{
  "moe_layers": [1, 3, 5, 7],
  "init_std_router": 0.0067,
  "num_attention_heads": 4,
  "norm_place": "pre",
  "qk_norm": true
}
Below are experts of layer 5 (counted from 0) of a mixture-of-experts language model. Rows are named router (the router's row for the expert), gate (a neuron's input weights, with its number), up (a neuron's input weights, with its number), down (a neuron's output weights, with its number) and show model dimensions 192-255. Each number is 128 + 24 x the weight over its row's rms, rounded and kept within 0 to 255. Numbers have three digits each.
Before each expert's rows: "comes after" lists some tokens at least twice as common just before its tokens as in all text; "raises" lists some tokens whose logits its average output raises strongly, later layers aside. This comes from a sample of Wikipedia text that the model never trained on. Tokens count by the router's weight.

# expert 6
comes after: "9", "0", "1", "2", "–", "8"
raises: "2", "1", "0", "6", "8", "4"
router:135107154138121128147149103141102155115117109118150107120149139118078126126130133107130117135132142116082156115076103113110164119154142126096063123131136137135143112164155161116140133178109115
gate0:122089145125138113099098101143105134133102161108152099163126142119117118169112141116135134104087099148105162137108146104102147119160143089115119095144155101131136152114143098126151106147131105
up0:136115142160092130156141126091097068118155112121128132112123149138116132102110098081147126114163124164124121127096177124125104143111113125139129131107090168094115127139121151119123124124136153
down0:143122129120157139144088131113120119136102120134152104139125108138089150148115128146099166171153194121151122077137145152125131104130081122112137116118090187120087095108093090144119138142185136
gate1:132155151106064119154141116100158145170138127123135127139107124134141117131179135133143136146141081116143121144150164132145116168116127122168099151149104148159113158177134147119117098144089119
up1:155119138123151155193152121095107140119133125090103118153098162137147145131143142108127096144141126139131105145145073151122126126125131139110104160152086186124140119081124125119130146150084147
down1:152178154146121099135141119125135151105143109097132090143141117111129134154095123093114118112173102097128097169147145140131159144108089132180169116158143130169102119166116128125130114128109153
gate2:156138181129109127100130116095126134096097120146165176086105075102125137114132178121169167153093158144109143122130099141106132100150125127140101138138159158126133092116134082105091137110161091
up2:144151134122123134120140062142117130101126072150124150117125102124116129149123157122149137096158140126108159178120111117169141156115124099142137151120134121125146107119165092052142115151154148
down2:091164115105143113155091195150098132101100141128125120134117129141087165155127120089132105117143175099127094125129170149096104149122119135142123130151151133104145099147135127087089168117121145
gate3:133138132131093100193129147170145124122138115111205134103120129192153108144135120101157153139129129171142149138086153159109117130145137127153144103149142157110132136141128113150123149136139175
up3:140110127118063143132127113117110161126155185134112133136128137098144141141209113149110135162122149130137161099102124102072132152128116125104097115062182122124119112123082115094152125142138125
down3:109103131129137098121179124125126120104112149157116158150109196129138141127130122154112148094146150156097108113160151140101073125117155094150147125136119147141140128115123111140119124081123133
gate4:114105125157135105094107134100130111179117132145140119081100166124179127095125108146170152125146133109115118152117152171101179141131115106111119102150149158128119137140136155110120131136166153
up4:114120135144130149115169167148102102077066137142121097173139119112125114118135129121126129118101126125113151109121149133105120116161158123126111111125113101154145154114119133154086166067095092
down4:123150179107150123092145122156128098146100088143145143150136131122103114164138141138091144099177088140147141150137138166139171141137103161156113096149151130140149149137126173144134138144148081
gate5:144140124178123141142125109111090160134123129120156140142124153108135111159080113102108127158151091120119114134112145171115171134140114114127145144141121130109173147174134078122089096126109103
up5:115075122145152157075143144136148151137164132169107097109105129160134117141142133150111125157133155124173115111115148149126154133115108141139112124141148162122173119131144136085141134128112133
down5:088148127093127144129084126135122140163121125119138106141086162138105092092124110105130128157124150158081078101121131140127141123136133124124117134149113131135134146098124142165110103118143101
gate6:080112133101152138155147159110101120129105174133098130076150118110096129120111134096116139147121116158131126104136144115108201143146116126100113131118170142104120118141157115104131112155113145
up6:150107123097166120111138108163150145131206119111156150128149141129136130105150090121132099147130119097166156125120139125122146128140146131107183152114099095106159128127157100131127143128157152
down6:111101104139130125131143103150117116115152124125152150128147134137183124158123120129149127114128136106143093094110142179132137142163145159126105135115171143144109108103115087121127152097142156
gate7:104128077127104136123130083084118112140161172130149113103082134142196121112110137112132170136112138126161134111097114141085124101126180152148135134087124167084156096137092103109170111123147118
up7:132114141109090128123123145114091153122175110154147115115119149139178117142140093156156120093153150138079142150188140107125078102113115135148127144168155143106091146086166125134180146122077094
down7:193117145161133107162165109126117095130128131114124169113140096159121166172107124095079131129117137141086186126168167116136117119104156110148108123150193176094134096139119156149144113135106127
gate8:114137095128116199139152133130131168123110110158135124119122147165151153101102121140147140128177129116163145092124123136123099123157133084146122130166180132139145084131148174174144124145145118
up8:143153149144137118152150116074123124121158155108132146118114107113150113182130142145112114111145147126078148163130142115127115088098152214175149128095113119182140143141136102125077109176142155
down8:141130163160125128101109126116171115163139162117142112151147115154165096093153194173089186132153137103143113121112135138110108115085119124132108119139166139170122108111122109117167091141110156
gate9:121149140119058126118127121084110098169151135127127095172138104161159145144103124104135109171139134132114142116133110144153156137097115136133150126118142115138146130104150121171134137145136115
up9:166073157165142155116141150136108118118183132113107096143136171126134103075148119141109112117092143161092149082129144121162117147166173134143144129139111139112148124086096129154149133131086127
down9:162110173078108095131158108099129110086084135130113140091139119113131158158176111172100090167156075092090138179116109144125083106142108104145115102105136129050141104126166094137128144124107148
gate10:152165128119132141150128095124145111147089159124132088139176150098144127107176112128107103136103137080134082152095116126113165155114154141138108163085157136134135119125132159131073051115124130
up10:078131174138129148176178138165100102148149123124153144149092116126108138135165088151091126149120119134135087147053176153136103117125116106140111098093145180153133115131131125091116111092168094
down10:128101146115128123153139097130102150154111165146140131101143111109142135162163151152111124118155147076117133077125130120124114152171116099101096109158114144128116159125134093142143090107165120
gate11:088162109125151108098161123130150173098132139119114125144128137106115173150101062152138114125085155113142107150116128123111138118173116090086084158108128151123130144127129082158158119152143149
up11:114099118138110130095158113107129129131139118143162141112143147092129166206129137165124135151137103137122102103160140150142142142149136105112087130168111169134117094131105138105168189123142144
down11:101114137156156167098174079059129109090125083123160155108121139126088131181121122140113170147174120167121136120153109152103094138132119133120107124134096132150124117137160122153137130150141138
gate12:163120139118138138129135125097121115124148155087134109126106106107129081124127113102143142139142171150155126113127118061133126108082072181124146104080157141146158106158115108128141102146089131
up12:145147096101115152103185139155058156104090127122123139147106133138098151137159109119127105118142096085137110142096125114115095131155137133164147136133131098116139082091142142164101133148154137
down12:143122100146108127114163175111121134088172165113128131118124101139148153096143144135139197121105139110137121124135090171111149125144108162142097112105127110128132134132111169093164127150106113
gate13:143105117136151138098154149139114147143149105132131122088106114088140103101111115137115129129144123164113139106145152110098169155155142102130098131131121097145138146150157141098095164129118121
up13:099093121101130134148147157124098165145153111155091103150137129150155148135124103127146096142103129155142098112148183092088135155155139136129106124134121128118109134142112109107117114117125128
down13:120150126118126147111115103121162093124169114102150120142109085142137130162134147096140085160112100117148080093135127149127158111090128164130114108134147127132136110152135148162149146139149155
gate14:128132155146136138117132098146129137198114121125112145109154151087120131141110107152104114168147125110195143119135124096130107158132107158093158160160117150114149156094120124133100140123099111
up14:145110127189149146067128093142118116115160129141176151174112110119166112092175176150115122154137110098133142144172142125139114140118180127107152121116112111108118098126108116129150149137137094
down14:166140129108126122166086117113097086139097131161161113178142110131149148144132156089072124107133138125134138126144144118117134140125166149118167166165116135087138150133106130162118111136144138
gate15:149122104095112147116130112092144141159150170155120112130123101135147132108145118130105103141125132102159162096097158133153130083116129151159120091100125123100110130094090113132146124143168111
up15:125147110135139095102135099134126106126145150192144156135129127121156133122065144141153094105121121140156121138127114126146116113103126140139163160123128136134114129148083189126156126128188140
down15:141130142130150130128149094095109134144112126158112111154117128130171123128099115103128150140104188110144125132152178139121120106108091141140113145132128116134135110098165152164118148141124104
gate16:171076147168147132107109152123127122165100125142159139141112147075132144163143125117138122101093092075164150130129159117129148117165143119118109120146142127109168147116173115136116107120171132
up16:128144116115119109166148087152128141134146147103093122142145156161100109107084145149121103149167153153086103162147105105107138124118163126119109140147107125142116142114090120121136131142134144
down16:128128113134102108133109119093157140140131111122121158156158151160170143183115139086148126110149130130128176106160088135153064104139174069117119140141146106114110152116124135152147131098147132
gate17:173175143132162122168084142122123132129152142100158119150134138091099122145145164106136114115155123151153127121126150177132102130157133122126133134145135123139130103115126115188132146122121093
up17:153150149145158098133143130131161124136103179180102166110173149118107164148122127154102121105113120115138109125118102076109115106169096136152088093116118150118123152149125122111120131116119127
down17:113134121131115118122154109126105139103109131095147146123135135152168161136112123161159136137121096065136137112188095158089120113089130157160127144134137063103098135159126110108147094133106133
gate18:105103165165131179161092109090142130165139166112135141165107100088123124143104147150141109136148171121117090173145164103092104132126128103119128123092112131111119125089146127121089138112115144
up18:123148119126105111107090122146096129133124158124102147144097105107137124183155122097159132154124127146137090104135089125113137090157120109182119144122122138142145121169145104103142118166171114
down18:110091140134116157144115120115108145155114129134114115113170148108109155094104168102177169102141147108130131129165125117125119138067074166132095139125094139122154151148082141111121118117105136
gate19:134118162109113080119139114084128128146128142117086128109169050141097089124124143126138126124075099145109120098136104125123127166126138141127090152084144150146173143142087102117141126124119164
up19:146112161117150124128146130133110122090139109128117120139124063157096110151095149146128110125141125123122119124089106088151096139137155121134137138123156137137117120167116130138133140138117120
down19:144112161118127115117127155138112120160121169134141083144121137107135137122120124128108092132162152124084120109128172121142119115148128130130168131136154174128174140144126124149156152109132167
gate20:140113146104147120144112113108141121107160093126127161055124116102109127140138085152078106071150117158099109083099172128091115112143126111071144132120118107083115113138131133160105104151130148
up20:142090123118104130134141107095134127085123106145130130078161160081134126121164125133146119102139105121097149078156122139113137115115124115153187170109165124154126124111117111134118090130116098
down20:112113104085124108133124176127126113130100151132106099158146108105124135111121159117226147146087087174103161164148111143133135142153145108155137114143099098141121123185178109086119145119104175
gate21:087118141104131124186116137118179099137152122146098152147134165118103119112161155124109173144115125099134098145113088156136164151113143196131169187149139125125098132135155130149133082128087091
up21:147114127097123149110102146137147111133149130125127124144143130187162132127107155112125145156124124132152111121137099123128110115149143108166127139120140123082128132154097085110187096122172200
down21:104140135130165091117090178149161105138112148134167164165091109123156134155123159138125141101094115155124159093143142144121134148160129107198083126170119135132099127158091147103118134135117136

# expert 1
comes after: " |\n", ")", "0", "4", "3", "6"
raises: " ", " N", " —", " D", " –", " P"
router:146131113096156106108104087151128071109123074098158157167129105124126099121114187100127167163102113121071110063145148126126139108130134143149096108136165142157155099113139148139126116144167139
gate0:140141113079129123144092158110134095130148156149109118139145094122114120159057162170091146153141152122145157132129066113151107123127101146133139140098172128154163157101071087106130076161110106
up0:151140142102119105136132096139148125141155107128116113131154134125123109130077106132154139115135124145149130124112107148171124167173109123166127120114121108145152125129117134089119081125119109
down0:110137171099108122121106123118122113137180104139098160117131132104113100117132109113178127149163187186104128156122141168092141105100148176151134134112128133138081125135115135143168129135128079
gate1:112092157125119142129114112133145136135121135124095086127117157140127106134104153146106134148183142172124162138123153089139128122127086133153132076147112124134124160137162061149141111074137146
up1:127140115117148131087147155135126130135157179134150126134070067099113170135160126130146124081110075133124124185157126164142108163117156096162128133142140153111119115098117128131112133168102121
down1:128148100120152096145111165119164168141165136171108159139148120145129137160155123103174162144128122141215121141094141143136121167163131138095157148107135112107135121143080119104090143165154122
gate2:144134182127162130131105136102169128183094112122119137078109160111129125108128076147121119140155127114151133151121125164109156146113143098122136125108133137141122130142109150146074172106109134
up2:116132118116100115146100140063155134154129130111159137110107128161134180135147104113137130129134127100135150172125135163121146116118143149089106153111090148122116140127100132120154176108092127
down2:079106145132130101109155106101151130177108103110127113148100161105133115116120174140157066125106162150141115144139147114123163138168138169130126137186094159152140154145166096150160106130110133
gate3:059140076157136112109073141144094131121131162136118155083107096083129147133118113139088091108111129120144160133164140117117108144097113152186151115151097139124142138143137102168176117120126178
up3:133143144079108133132125160127122171133149125133162148162134147123131124073107136142143134151158133110136109135109089089105121091159105098130178159211108119112131166149093129098107151088160134
down3:137169106175144121129093159107105129148175106143105093131104157125067104137146167127100088096114162155095097123156129105118120127149112150138144133125112137106121091085129097132092132131177125
gate4:122163114133156164110079106131107122128094099084147190144119155145126126118118132151107103087149105126131150151098124195106094158137100164129101118151119153141139113183123146136168136141117122
up4:144108139104110082140119143130106104117164166146104133107116112162087133148092118122091138153153103145137115179169150158144157139109135158160115128122151126129139117161159193132127115120109133
down4:062155135083147123124121128104114127078122095121163162136193136135129120125127114147126154133106152198170119113129135125119128125149153163149122099109135101153101065164113143115091156116137172
gate5:145121136124124124166091117223085116156153134151155130108110102152119122172129119132101124124142140126134084145126131136154126096123134137146130131049149139142132103139163140139109103160140121
up5:114123116169149112109114104132162146120125120115124153140123118112131171135092142096109144133111148193094124131118109088154101100121130098118098155128140178109135116104106107111168144182109117
down5:131148120098120145111139158109132161120167123123138076109154163147117067142119115136158155131148166089140110099142094170121158089214177140160143150178141127151102129089147150116144135169118124
gate6:129163161158121132141103153125137158105100116115140073131162122132101095129137112104123131118126107148119165116128143123132143090174145100104107166107126131148135091129146126109101130141122122
up6:120123135147158117161131111088125129121136090117116083100167117140096117115113124113119133121108125170136112099146141126162106122167083178078118146128106096103112140147117102125126105160149115
down6:114131148122135136149150149134129129125174097123085114129122144118143134183154130149164135110135101147109139127147146116128112092175163151107123133161160131144096139121164123103105198152136120
gate7:136067167128137100139142123113089143135136156137134107152150124080134130149136100118136137141137165146129133100192135085130125129110117103141133161112128091138142128112106119108122065114134156
up7:127112114116182121124119120117145134124133117152137141176135175066112131189176110129135106141115148170163123095114160090135101146156116104147094139114141128127117136151130137141144068136148151
down7:152099132072165136139107124124102118089138133139104109109078148148126184118128114167145133132122135089080132116145115134131153058157094155100134124151136141096119154131123140098163138134119129
gate8:133113139100132148127180139151169132149113102141145134127149127137095130115110171137133107118110160130095133116122124090127127108125118079161090138129152175131103117121174125110107145098119134
up8:105089136168144144106127150121105138096177159105159111130095135111087099135121143137124170143124107117131124101115073130098142104178139187121178128139103114076121090163105105171151148143129153
down8:143116119148155162108144159178168111100141206121133114101171103127140138105152142097157111153115145167150117118127130147138133092113118119105125135146142133139100132147114167091126078096111145
gate9:153106070115110125105139139132094064151131070150125141129139113143125113093097177103141152126111126136166102120164093161148125121137098153129150127121189115117121109088143127110115099094122145
up9:158082128158110086154149107076164108142111152107127109095139137142088128108157134162124149133114117115113096141112183086129110126179168102116128187099113127130161139135102132116125125136120139
down9:149111089165147101133089137162140150160141162144140147158134130048132122113142094124112125112113127150143149143137133102113118108133115166161159129126162114131136117084140129141158140132130134
gate10:104105149123104132101101137147134137132168095109142134129122090146138154122100134122123125175126140173135159165136092144178127128135061135097102136154138127124118089099087080115114121129171089
up10:141160134137136154206077119123123072126154108169145150111126148156151159133132102071093138119160154146128104131124125122148152142150109086118132176140160146110169127114093133113114123120151111
down10:125127148123154110093105136181149124117111162115137099142120190117138138099131093147080148125099108150119128128189143144089139155099132123111100169126162126134069133139119159124122161188080110
gate11:138119099142107159119121119072097140087116149115135106114123123128129142106164159144151137139099159139168119157103125148133117097123139139121182166139106173145113136156107153157141147112077118
up11:150096128132137112153078122138153111108102132146116124109137096135110102156138140169102152083121171141119135094133108072103116139144122145074151064128138116129172097123119142136090137124173158
down11:094151129143154114143134173104175135174130116119141110153119137094106162132172126119102124131157194123121129165147123153111146140146129131134113138145151138099147138087136161154097141107168160
gate12:134106124102112170128149121126143140129120119085160084132144131147151151158197113140138110160111125109083089139106112175125129097154145140159143143114183113123157152132133126141088124132131107
up12:147126122141076138127100115105095073137113139095137169107146131092109102122102144099158124108132133115153143116114122120122115097139128104147104070112163102130119113113189148079121100117147134
down12:113109126173127159102106090155093170124146115110108144129151075123123171151170083154078155125116142103177099146131129156137110149128090161151138115124110111146169111129119127094124087090128143
gate13:126075112123185144157128138122183135161121117105140128122113104157185109110139128126132106154164107158113103111159151131154126127136094127054139157140160149131123116141125167175116125123138129
up13:120129192115143122093149150131138084109135136144153112107103159107115118137126118125108135127110123116120138162134127131178180138110157146137101137159106167126151155065168140122143120086114149
down13:113140101074150109123125138147163152146088109120123120109129121102154150137101157157166093140103104102158121137130084111105142114141146138144121113117140137147137133138127141160084078160101151
gate14:135153135130145181130076102145184106150107115155126140110095141183136133168155144131145134114136115089111149120109134103076150119133139100139138170141138149122148154145110142118168126125123095
up14:120103125105123147154108123133118105126136106145134067168144179093138194112133123131110133140097158129140108128149121105127156126117146083093147149139134145110153072137088131143123088152179091
down14:115136118155135166087144150096141123147115117127111136112107096101125165149113124126140168136124121092109130163121084108127095140114102116097115104117102123149145154125153115186139094123136099
gate15:128098118128130149158136105109162106161118127186136108109090149102060164161100138112111128164128113118141123096185126101127122141110162119174155137133144128134130120162147133091126140092077101
up15:117091155133147101173108074103167152159106092090125102091113109147094187136104137149152154126121127133108088112110174146142148110142094140144145152140131155170125165142088090098146133119082123
down15:121149102129180097117078159188117147128100101102148132126137120126146161110153136136152162131093152107063111148113086072109137130110171132162139127135140110130121112108155140128141167133097099
gate16:116082132094150105135096058135125111129132114112082132167109089099114145141121129129120131117115142132128106129144145128141117182118130111135119129113106132156129147143178130132098129089152097
up16:132146147170114136095187147098137143129132117100176116138143086163096118148148163157152159112138114147100115115154136137145133110091136095117140124141163115128127114091129111159153159162112117
down16:102117080147116110162126146081120139198154186123147162091151131105128169152162100168082150155107132102132171106126130137103165163089154104120098151128106150151155111098131127116130114153125153
gate17:114184120109135108115139100127152105155146088104153099133115142088126116149145109136138103146167137142169139142099168128091099103124130102082125109115095131106131120104143099127132135107141133
up17:113124142100104138118116128106150089154090096127128140149086117161103138145124115129123146146124135122176195130145111134113123133151143121136095118097174139128086143125190155102118127118104103
down17:130159147139090100119140167141127112152129125109144092091112124148160149154157133121140066114126159158176110135157135082126140148143103163115129145173136189101153153120113123111099166144124065
gate18:099133147077181143126098130128185122117171169140164103123158162092113122130159091127154145177152129095079181139152100128109143141142151164095124125130135174147112100102149114150125150107119136
up18:102123146137083138106177108142174103155115115140142172120171115150091140146141147101099147134144160110131141095106140116144123158184142146142069079116114087129128153102164125104114137129144169
down18:198158115096145161120150131113140081121116112050111135161133128146156133140133150181148104107098100126148149141085119156123127126148128097127121130130131140097121115147142102128143121105099111
gate19:136118161185129134102144119140133109143117112129087137151135106144147132126142150120106101153148098119073157113105104114121090164077140123136124132146081118120117136112138091089130072122120115
up19:164089115137143134168133173128097150115107143147119087139162128122158140102114123112148069106152110128097091131132136174124124125128130146118091147113125144155110140108127126116109131131139168
down19:155120176160123110142099127140121169088121185117141130141111077141129113080115126060144132112120103139123137109118153132083107151139152114131165173119096134141157127134151156125112115177139123
gate20:104143119126103144132118177161151116121164181092142116168141098108065123114087129089088131134148109125098110139117163135123129152126088104127156111121157158157128096104111167121123090101155153
up20:083109145149074124132166159148063117125153156111137083136128128106128122093128128129141150121095129094111105126116145124082172084141155087128182120131111122108127117120120102138122117099152148
down20:142095119143149119088143128155138104164095088131155113127121178138124134133104156160164144098118098105027148082095132124106126127113066112115119128123139140130101100143165131134127138117150126
gate21:110124123184133125146136162132158106125116141125135129097106087136112136136142107128126115148149115182079130132144114114164124111102143177107167180095137135146149129097145168104133164152175124
up21:107148179141143119089089098101131100171118140145111095122121156135154107160093123132135155144120140109150143117108138161088129135119149122118149110110136130113149148116153166150202140135159134
down21:125116129110102102103106157123142106094132111190130139116155139142136121122118151135109157103147119093136146128092177124106133163088137137131165087139129154132126115137115072089133134106098163

# expert 5
comes after: "\n", ")\n", " in", " of", ":", ";\n"
raises: " ", " M", " L", " P", " C", " D"
router:125089126098096138113129112118105128146140075123164120155089124126120112124128117117154115137089083135108113061132155136077118106117142148113090160115184111156113095136150178154102116162149121
gate0:152126126137121153129125131149121143126124105103072144154122156183156143130153124151126146136103135129130163128146104154152097128132110109110071093145079121109096154132153128140128133150096127
up0:138152095124151112112149084173144121139093109140168171133115163153138130124128142135143129097160165108141134099147091113147099161110120145067133102150097126173122145141158126118146171101135114
down0:131143170093133124107138158157145127110062092104144118106111110146141127148148140122121170064138081111150133160136094124139102092094097130109109126107096127123094147137137149143122165126135117
gate1:126089133137095196091141142093146129122148105126173104121076114110124141119149142130158120150133147118129134156107151125081139123107124146134142124125129124147145148138121138150126122107104161
up1:119104139159147175159160160112189123143137138157091161145100087112162114122132132146103144125141151110126137129149131126150144129142085111160154175093161130153131132122134106135145133136093089
down1:102163120107139121146161105122113117150100109151128128148154097155130114122152117126129198131115171164137127125106134145129093149113156103118171132118147134158123154140156140154125125140144108
gate2:148133137150105139143082133090133162209193113113116160142162109125081119149160115153083089115085123124132107122115167137132133120155098108114152139111133147143149168130139131103124110160135121
up2:134140155118089143145084138078111129139127132130110137141113147133108096151143080091113116126139123159110113085156150095162142124127134128130138141088101114102135157123120134123110134136111142
down2:097144150134181142098090136106129146143109175152088135137117146141125129109118129137122123128108137121165123189144084115105112137111121109125148131155102093139137107094148100113120100097116165
gate3:131104128123159142166150137118136123138073146120109161129088119144146129141175106118151109157112153127130110132105140124107140143150118104127082116096113108128105111097145119073108107148125154
up3:097176121107159130137123142092175124139140120137131144141106122121118099133089135175127107143087111139142109132168090124153171113127164147133161123111108101112136137161149085145121112125110125
down3:115122125116076105131115145171161099129102100151122163139101147104107097128110130112148124107118114098111106086121118106129121137141105104089137116141144180128123117137154085173151143169102175
gate4:123106119135119110166126111111109163106159122128133143152106139124144137147090113121120091130123120129081150125134138146109149102172115179105081108131123127163143147130148126168125133133151098
up4:128097096139127115125102119162150083112087093135161106130097149141147154116081128132144055087105132105140115113121158100126113117115193120099092083132125136138137135111134100132149153132165135
down4:118109121117132154165101116117108167110161121154161138133148147095108128125137122147086155138145104111113114140172132108102146125106124116119119134170139154117140153136158109130135085099122110
gate5:121128129165115153133150126129118148144116137057120131169166124154129120123115144097133154154076135081075129102159116150095135108107170161102123121123142174117153150151118115165119130114148187
up5:134171147114100132157131123158113124105125131143141118142100140140128146106135165115142156109168176127132119115115154104182112066116115123135125152095120134142127171101130102079094113157112113
down5:123128125147083166153125116086114116157151121115101139159137123134103125125144094118116100149160158086114135107155146114109134114092135127123138110139123141138174143129163168143132139157096136
gate6:117147134142078143154127164188092122148080113136122146117111103079156115174098134120156106127104095136122169143117083117117144139175120148153107123141127141135115130124106103137142140122141152
up6:135146127131139113115138139103141134142113096109132147104148128149116149113073131113103098134152157112121075130104160143072183187113179124111143111128138104137139136121160155129160114086144099
down6:145117129110170153175157163115117100127135144124119175148136090124123182181097146094146115155117123105109164113126132106100100135132133120131150125165164108133148153131139142135135152106145154
gate7:091096152131161108102129119141134136098131155133116105112139169124144146103123128132102097119098146104102160123155136118160092143131162153121098158120155123123115138068086116106155072125104126
up7:126161154117151131111131109110108189144121109136107125148137157102138125128080128131132143122191101122148150140155098132159092130136176141105177135139161119128165128128126088124130133117139089
down7:118173136126133094106145116131118116145125144120110162117107122143077156103126096142071125159178112170151151130141120111154138142170092129092138148140115114152153127139114145131105129106179149
gate8:098072137123128133132138157117148155122139137135113138154113151152102119164119173156155128116120139113106131069102119131158153143149145150123071118137144093137106105123156107160130152121138130
up8:121130142151127116127139127116100136147101146106157107115178086123140108160126110114140164164105126152134118127129127152110105113128148124168135132142143135136162062134117129117113105157082089
down8:157129152112156166123057106164142151106116091147113115101114127146128134172114155139095135137161097135175163146145117135103161111127076090094071148125095088114148131190140118178119170168107124
gate9:105122129147156075170073122142146168136171164165129099110105151121114142098129118121117104129175125133125144140162131080158141139140112105094072101093145143108092163123131120142094113098146114
up9:154089137140111116135137116099101095096116155161127133140126127070104134123104158128107129158164140162106124110095116128132135139173134169120142118128110111122182137108080151162083167118133095
down9:171110112124160153151138142191126076150106152149126171144118081130150118180121141145132116164139130107092144127072088162158117132115104138138145100146146112145135119137133118155154080108138141
gate10:171103135110139116151094145115142152104132140142093128157094119138169154134133089149120115190104132078153117107138131141122132117163153145103130122097094158100084115079125141143156109143144132
up10:167158090119080126136099170087125124131078118133119124174147145177110115138117121154114096122095103091145122117115173115142085143127142164129142073119132126162102146124125108122100149132121125
down10:166123130146157133115117121110140133117091154134110142120111135164102133123132131100119117112107126120124124157094155085142109155096115118094122144099102142139151166135129163120134138145139094
gate11:131108106102180148104124102147156130151081128147135128171118078121127147157125155106124096092158120110143156107095086163136083095139071109128140158102133117102156123112099122129148105162104126
up11:138096177145116145108135153096136129109126175125181113117114130122146128144178114099119172106098125119104151091136126124096129088114110101108103145142135167110134098148126103157127105140129126
down11:129137148130078099146087122107148144131097155130149127125062140124111143109119160150117120125116103145121125119128160119123167161122090141138136148082147129146116130115094084147113153148143131
gate12:099127112115168159165118148120136099137147129119134134116114129092144125177126158159151122156118107117111126125138139128093115136138124128069128119098178197131133120137137117112133108131089141
up12:153132150136084144121154130146102162123115130111101121150093126158159163127171085138109126128131155107126145151123174104175146146139141189119118118123124114119135130105124139160148181100111161
down12:149161139178090125147119145103141084121188186150127127099140129125104115122094127080143121108101153148117112119089095108111144121103121130107147119147115122125133124159122153130140119138099096
gate13:115124110127110117160089087118092149156139108159165149136134109149117103097135160119113137131093138148162129136143135130150132147145144116134084110140159131192130168119128092144139149133124127
up13:177126070112138117093145096150121160076140118133143169149115118120114174112084128151123115116137087035169116151121125131143111102133116171107130115090127121129129097140123082122087139123118103
down13:110116123098116132161103116126137143147164137153128122139098146114114131158119156082126130108126102160143155179101139098089127126113094119134138117122130128118138109112125110137100168134083104
gate14:141152149096149166126130116111099149118183116129127131144113144140137091106119104088087106153112086162165093144134137158120147152087116066147082116164153161115151111131109133106147174113128159
up14:146158112160137146147114158124125078157122140119187117128118102070129173116127112125106129162147123104145153184142113130122173100085136115131086134128152184149110115097157130100097132137124148
down14:135119121137126134157149095132125109095121144113101154193151071139118097125153162115146126149161141117139148102160173164115157141139145106115151079110098136141113132124148140149155143090134110
gate15:068147121146145131116106166148140154123161119140140143129104128179141145104107142124118132126152102162098119122163113178101161102136110131136134123090090119135113089154120138125113139149100147
up15:127158153170130146128109151133129115108108167131107148126149137178154126148160118146154119106119116123161146134095174051149114138105152099165139166149123145108072121134122109123110116114097159
down15:085151081132147154151099128156122134090123135122148157134087121145149151145086152085118099165132155192106128091133133086136142146138141159100102119136140164139122172119134142140121175163116124
gate16:139133162163097143140086132113109155143161167126143090144137136116084111150111163103156164132112149123098079118143120129138088090138115155123119108081169117117105178108106120133139109161108128
up16:153143112087136142113149137144134042154107106101147129118102108136156157171123151150097126115129145124123153137140130227128101132129128123161122136128117154077149115116161137149109130091162094
down16:092129135138138120089113092144188101193121153139136120092181115131122114104132125143151100130135149112125093130113096124123155111116152148100103126128148117134168154105114144117115088107106087
gate17:107121124114134135130114133152124156114141074149132139131117152159154133098078123126079091132140120133119130087127118148146140144118121170117146125143145132147135114119125153147083132118139127
up17:132153104107118146122142165133147083120144100106145140103099118126122121112083134132108127154107124141162148146131173159130097134064119122097073126121136110102126109148119162081136096120149124
down17:122130151120152061153100066118175135097135133121099101068140088116163127103145165085149136132116084127121127138167130122062118102149107134138129118109103104110092135121154091138135114114094123
gate18:085124146098111106156127148095156114144129132080097112148106145111100119122115121107190123173109081068136109116168147131094157114090122117131134095131131152109088153161157161147129116137089124
up18:142147141127089141165110099131121156141112128134148095152133184106159126142145148156106150100114121115132097151152098092148171104151151115091086144113163148101115081151158153100099147108092105
down18:139113126112150154139136151178083134098110127111118139121121131133105159186115155118166147159119120188160131124131062096133106135137166137133158133138118101101108121122140118135135121116148124
gate19:094154131135112124147112181154166128077158145145121116102117168147141138084127147072134112149148125109093123099134109086147126154131168136158133145117168112126124144150172119144109122098090115
up19:092110100147147124136125098122077144188141115156134139133115074116128162112105116109119129117151171111121128172133120092117108117160142143122147157117068111122136143132133138151138100164127186
down19:136122155143138106164128143119145175185114146116138125134152155112115106104084120095119118171130121105112113113132130075125152119144108158136125145137165187141098171138175143122081132136145110
gate20:101118097093140140099142089127090111118163151128077153130127088117120117088154111112116183106127147147142119150125127149130136136123071122149108148075130119181115166138121090167148117142099057
up20:140169137133116132112107121149139176126122114149106132076173089124147152116107152148138123106188124171121153119099109105093101128141085134154132161106129172142127099129151119098143128117157137
down20:107136140120153149090128094120134144093121138086110129125132124142105158115109119097104095075132163184157150159148103113165139138166159114112137103114120118134119190114111097141123154143140131
gate21:146126131089108116127125166157126160129136088159114137139102157114111112115142119114135106126139090129104124113129138061080127143090139094074139181097125077141119181124118179162093105121117135
up21:115132136119122119113074135119113104154083143142151096138120121142122117149147089139118134145143129115124146125089108139120151124111140125112130155147177194144167117121127071146114171143114071
down21:082114159141121121141118139123119107127118149098113094139121158145130131151148142108137116131118115145067132145130138169108112157082138164137177101149169157107137104117158123102114164080121116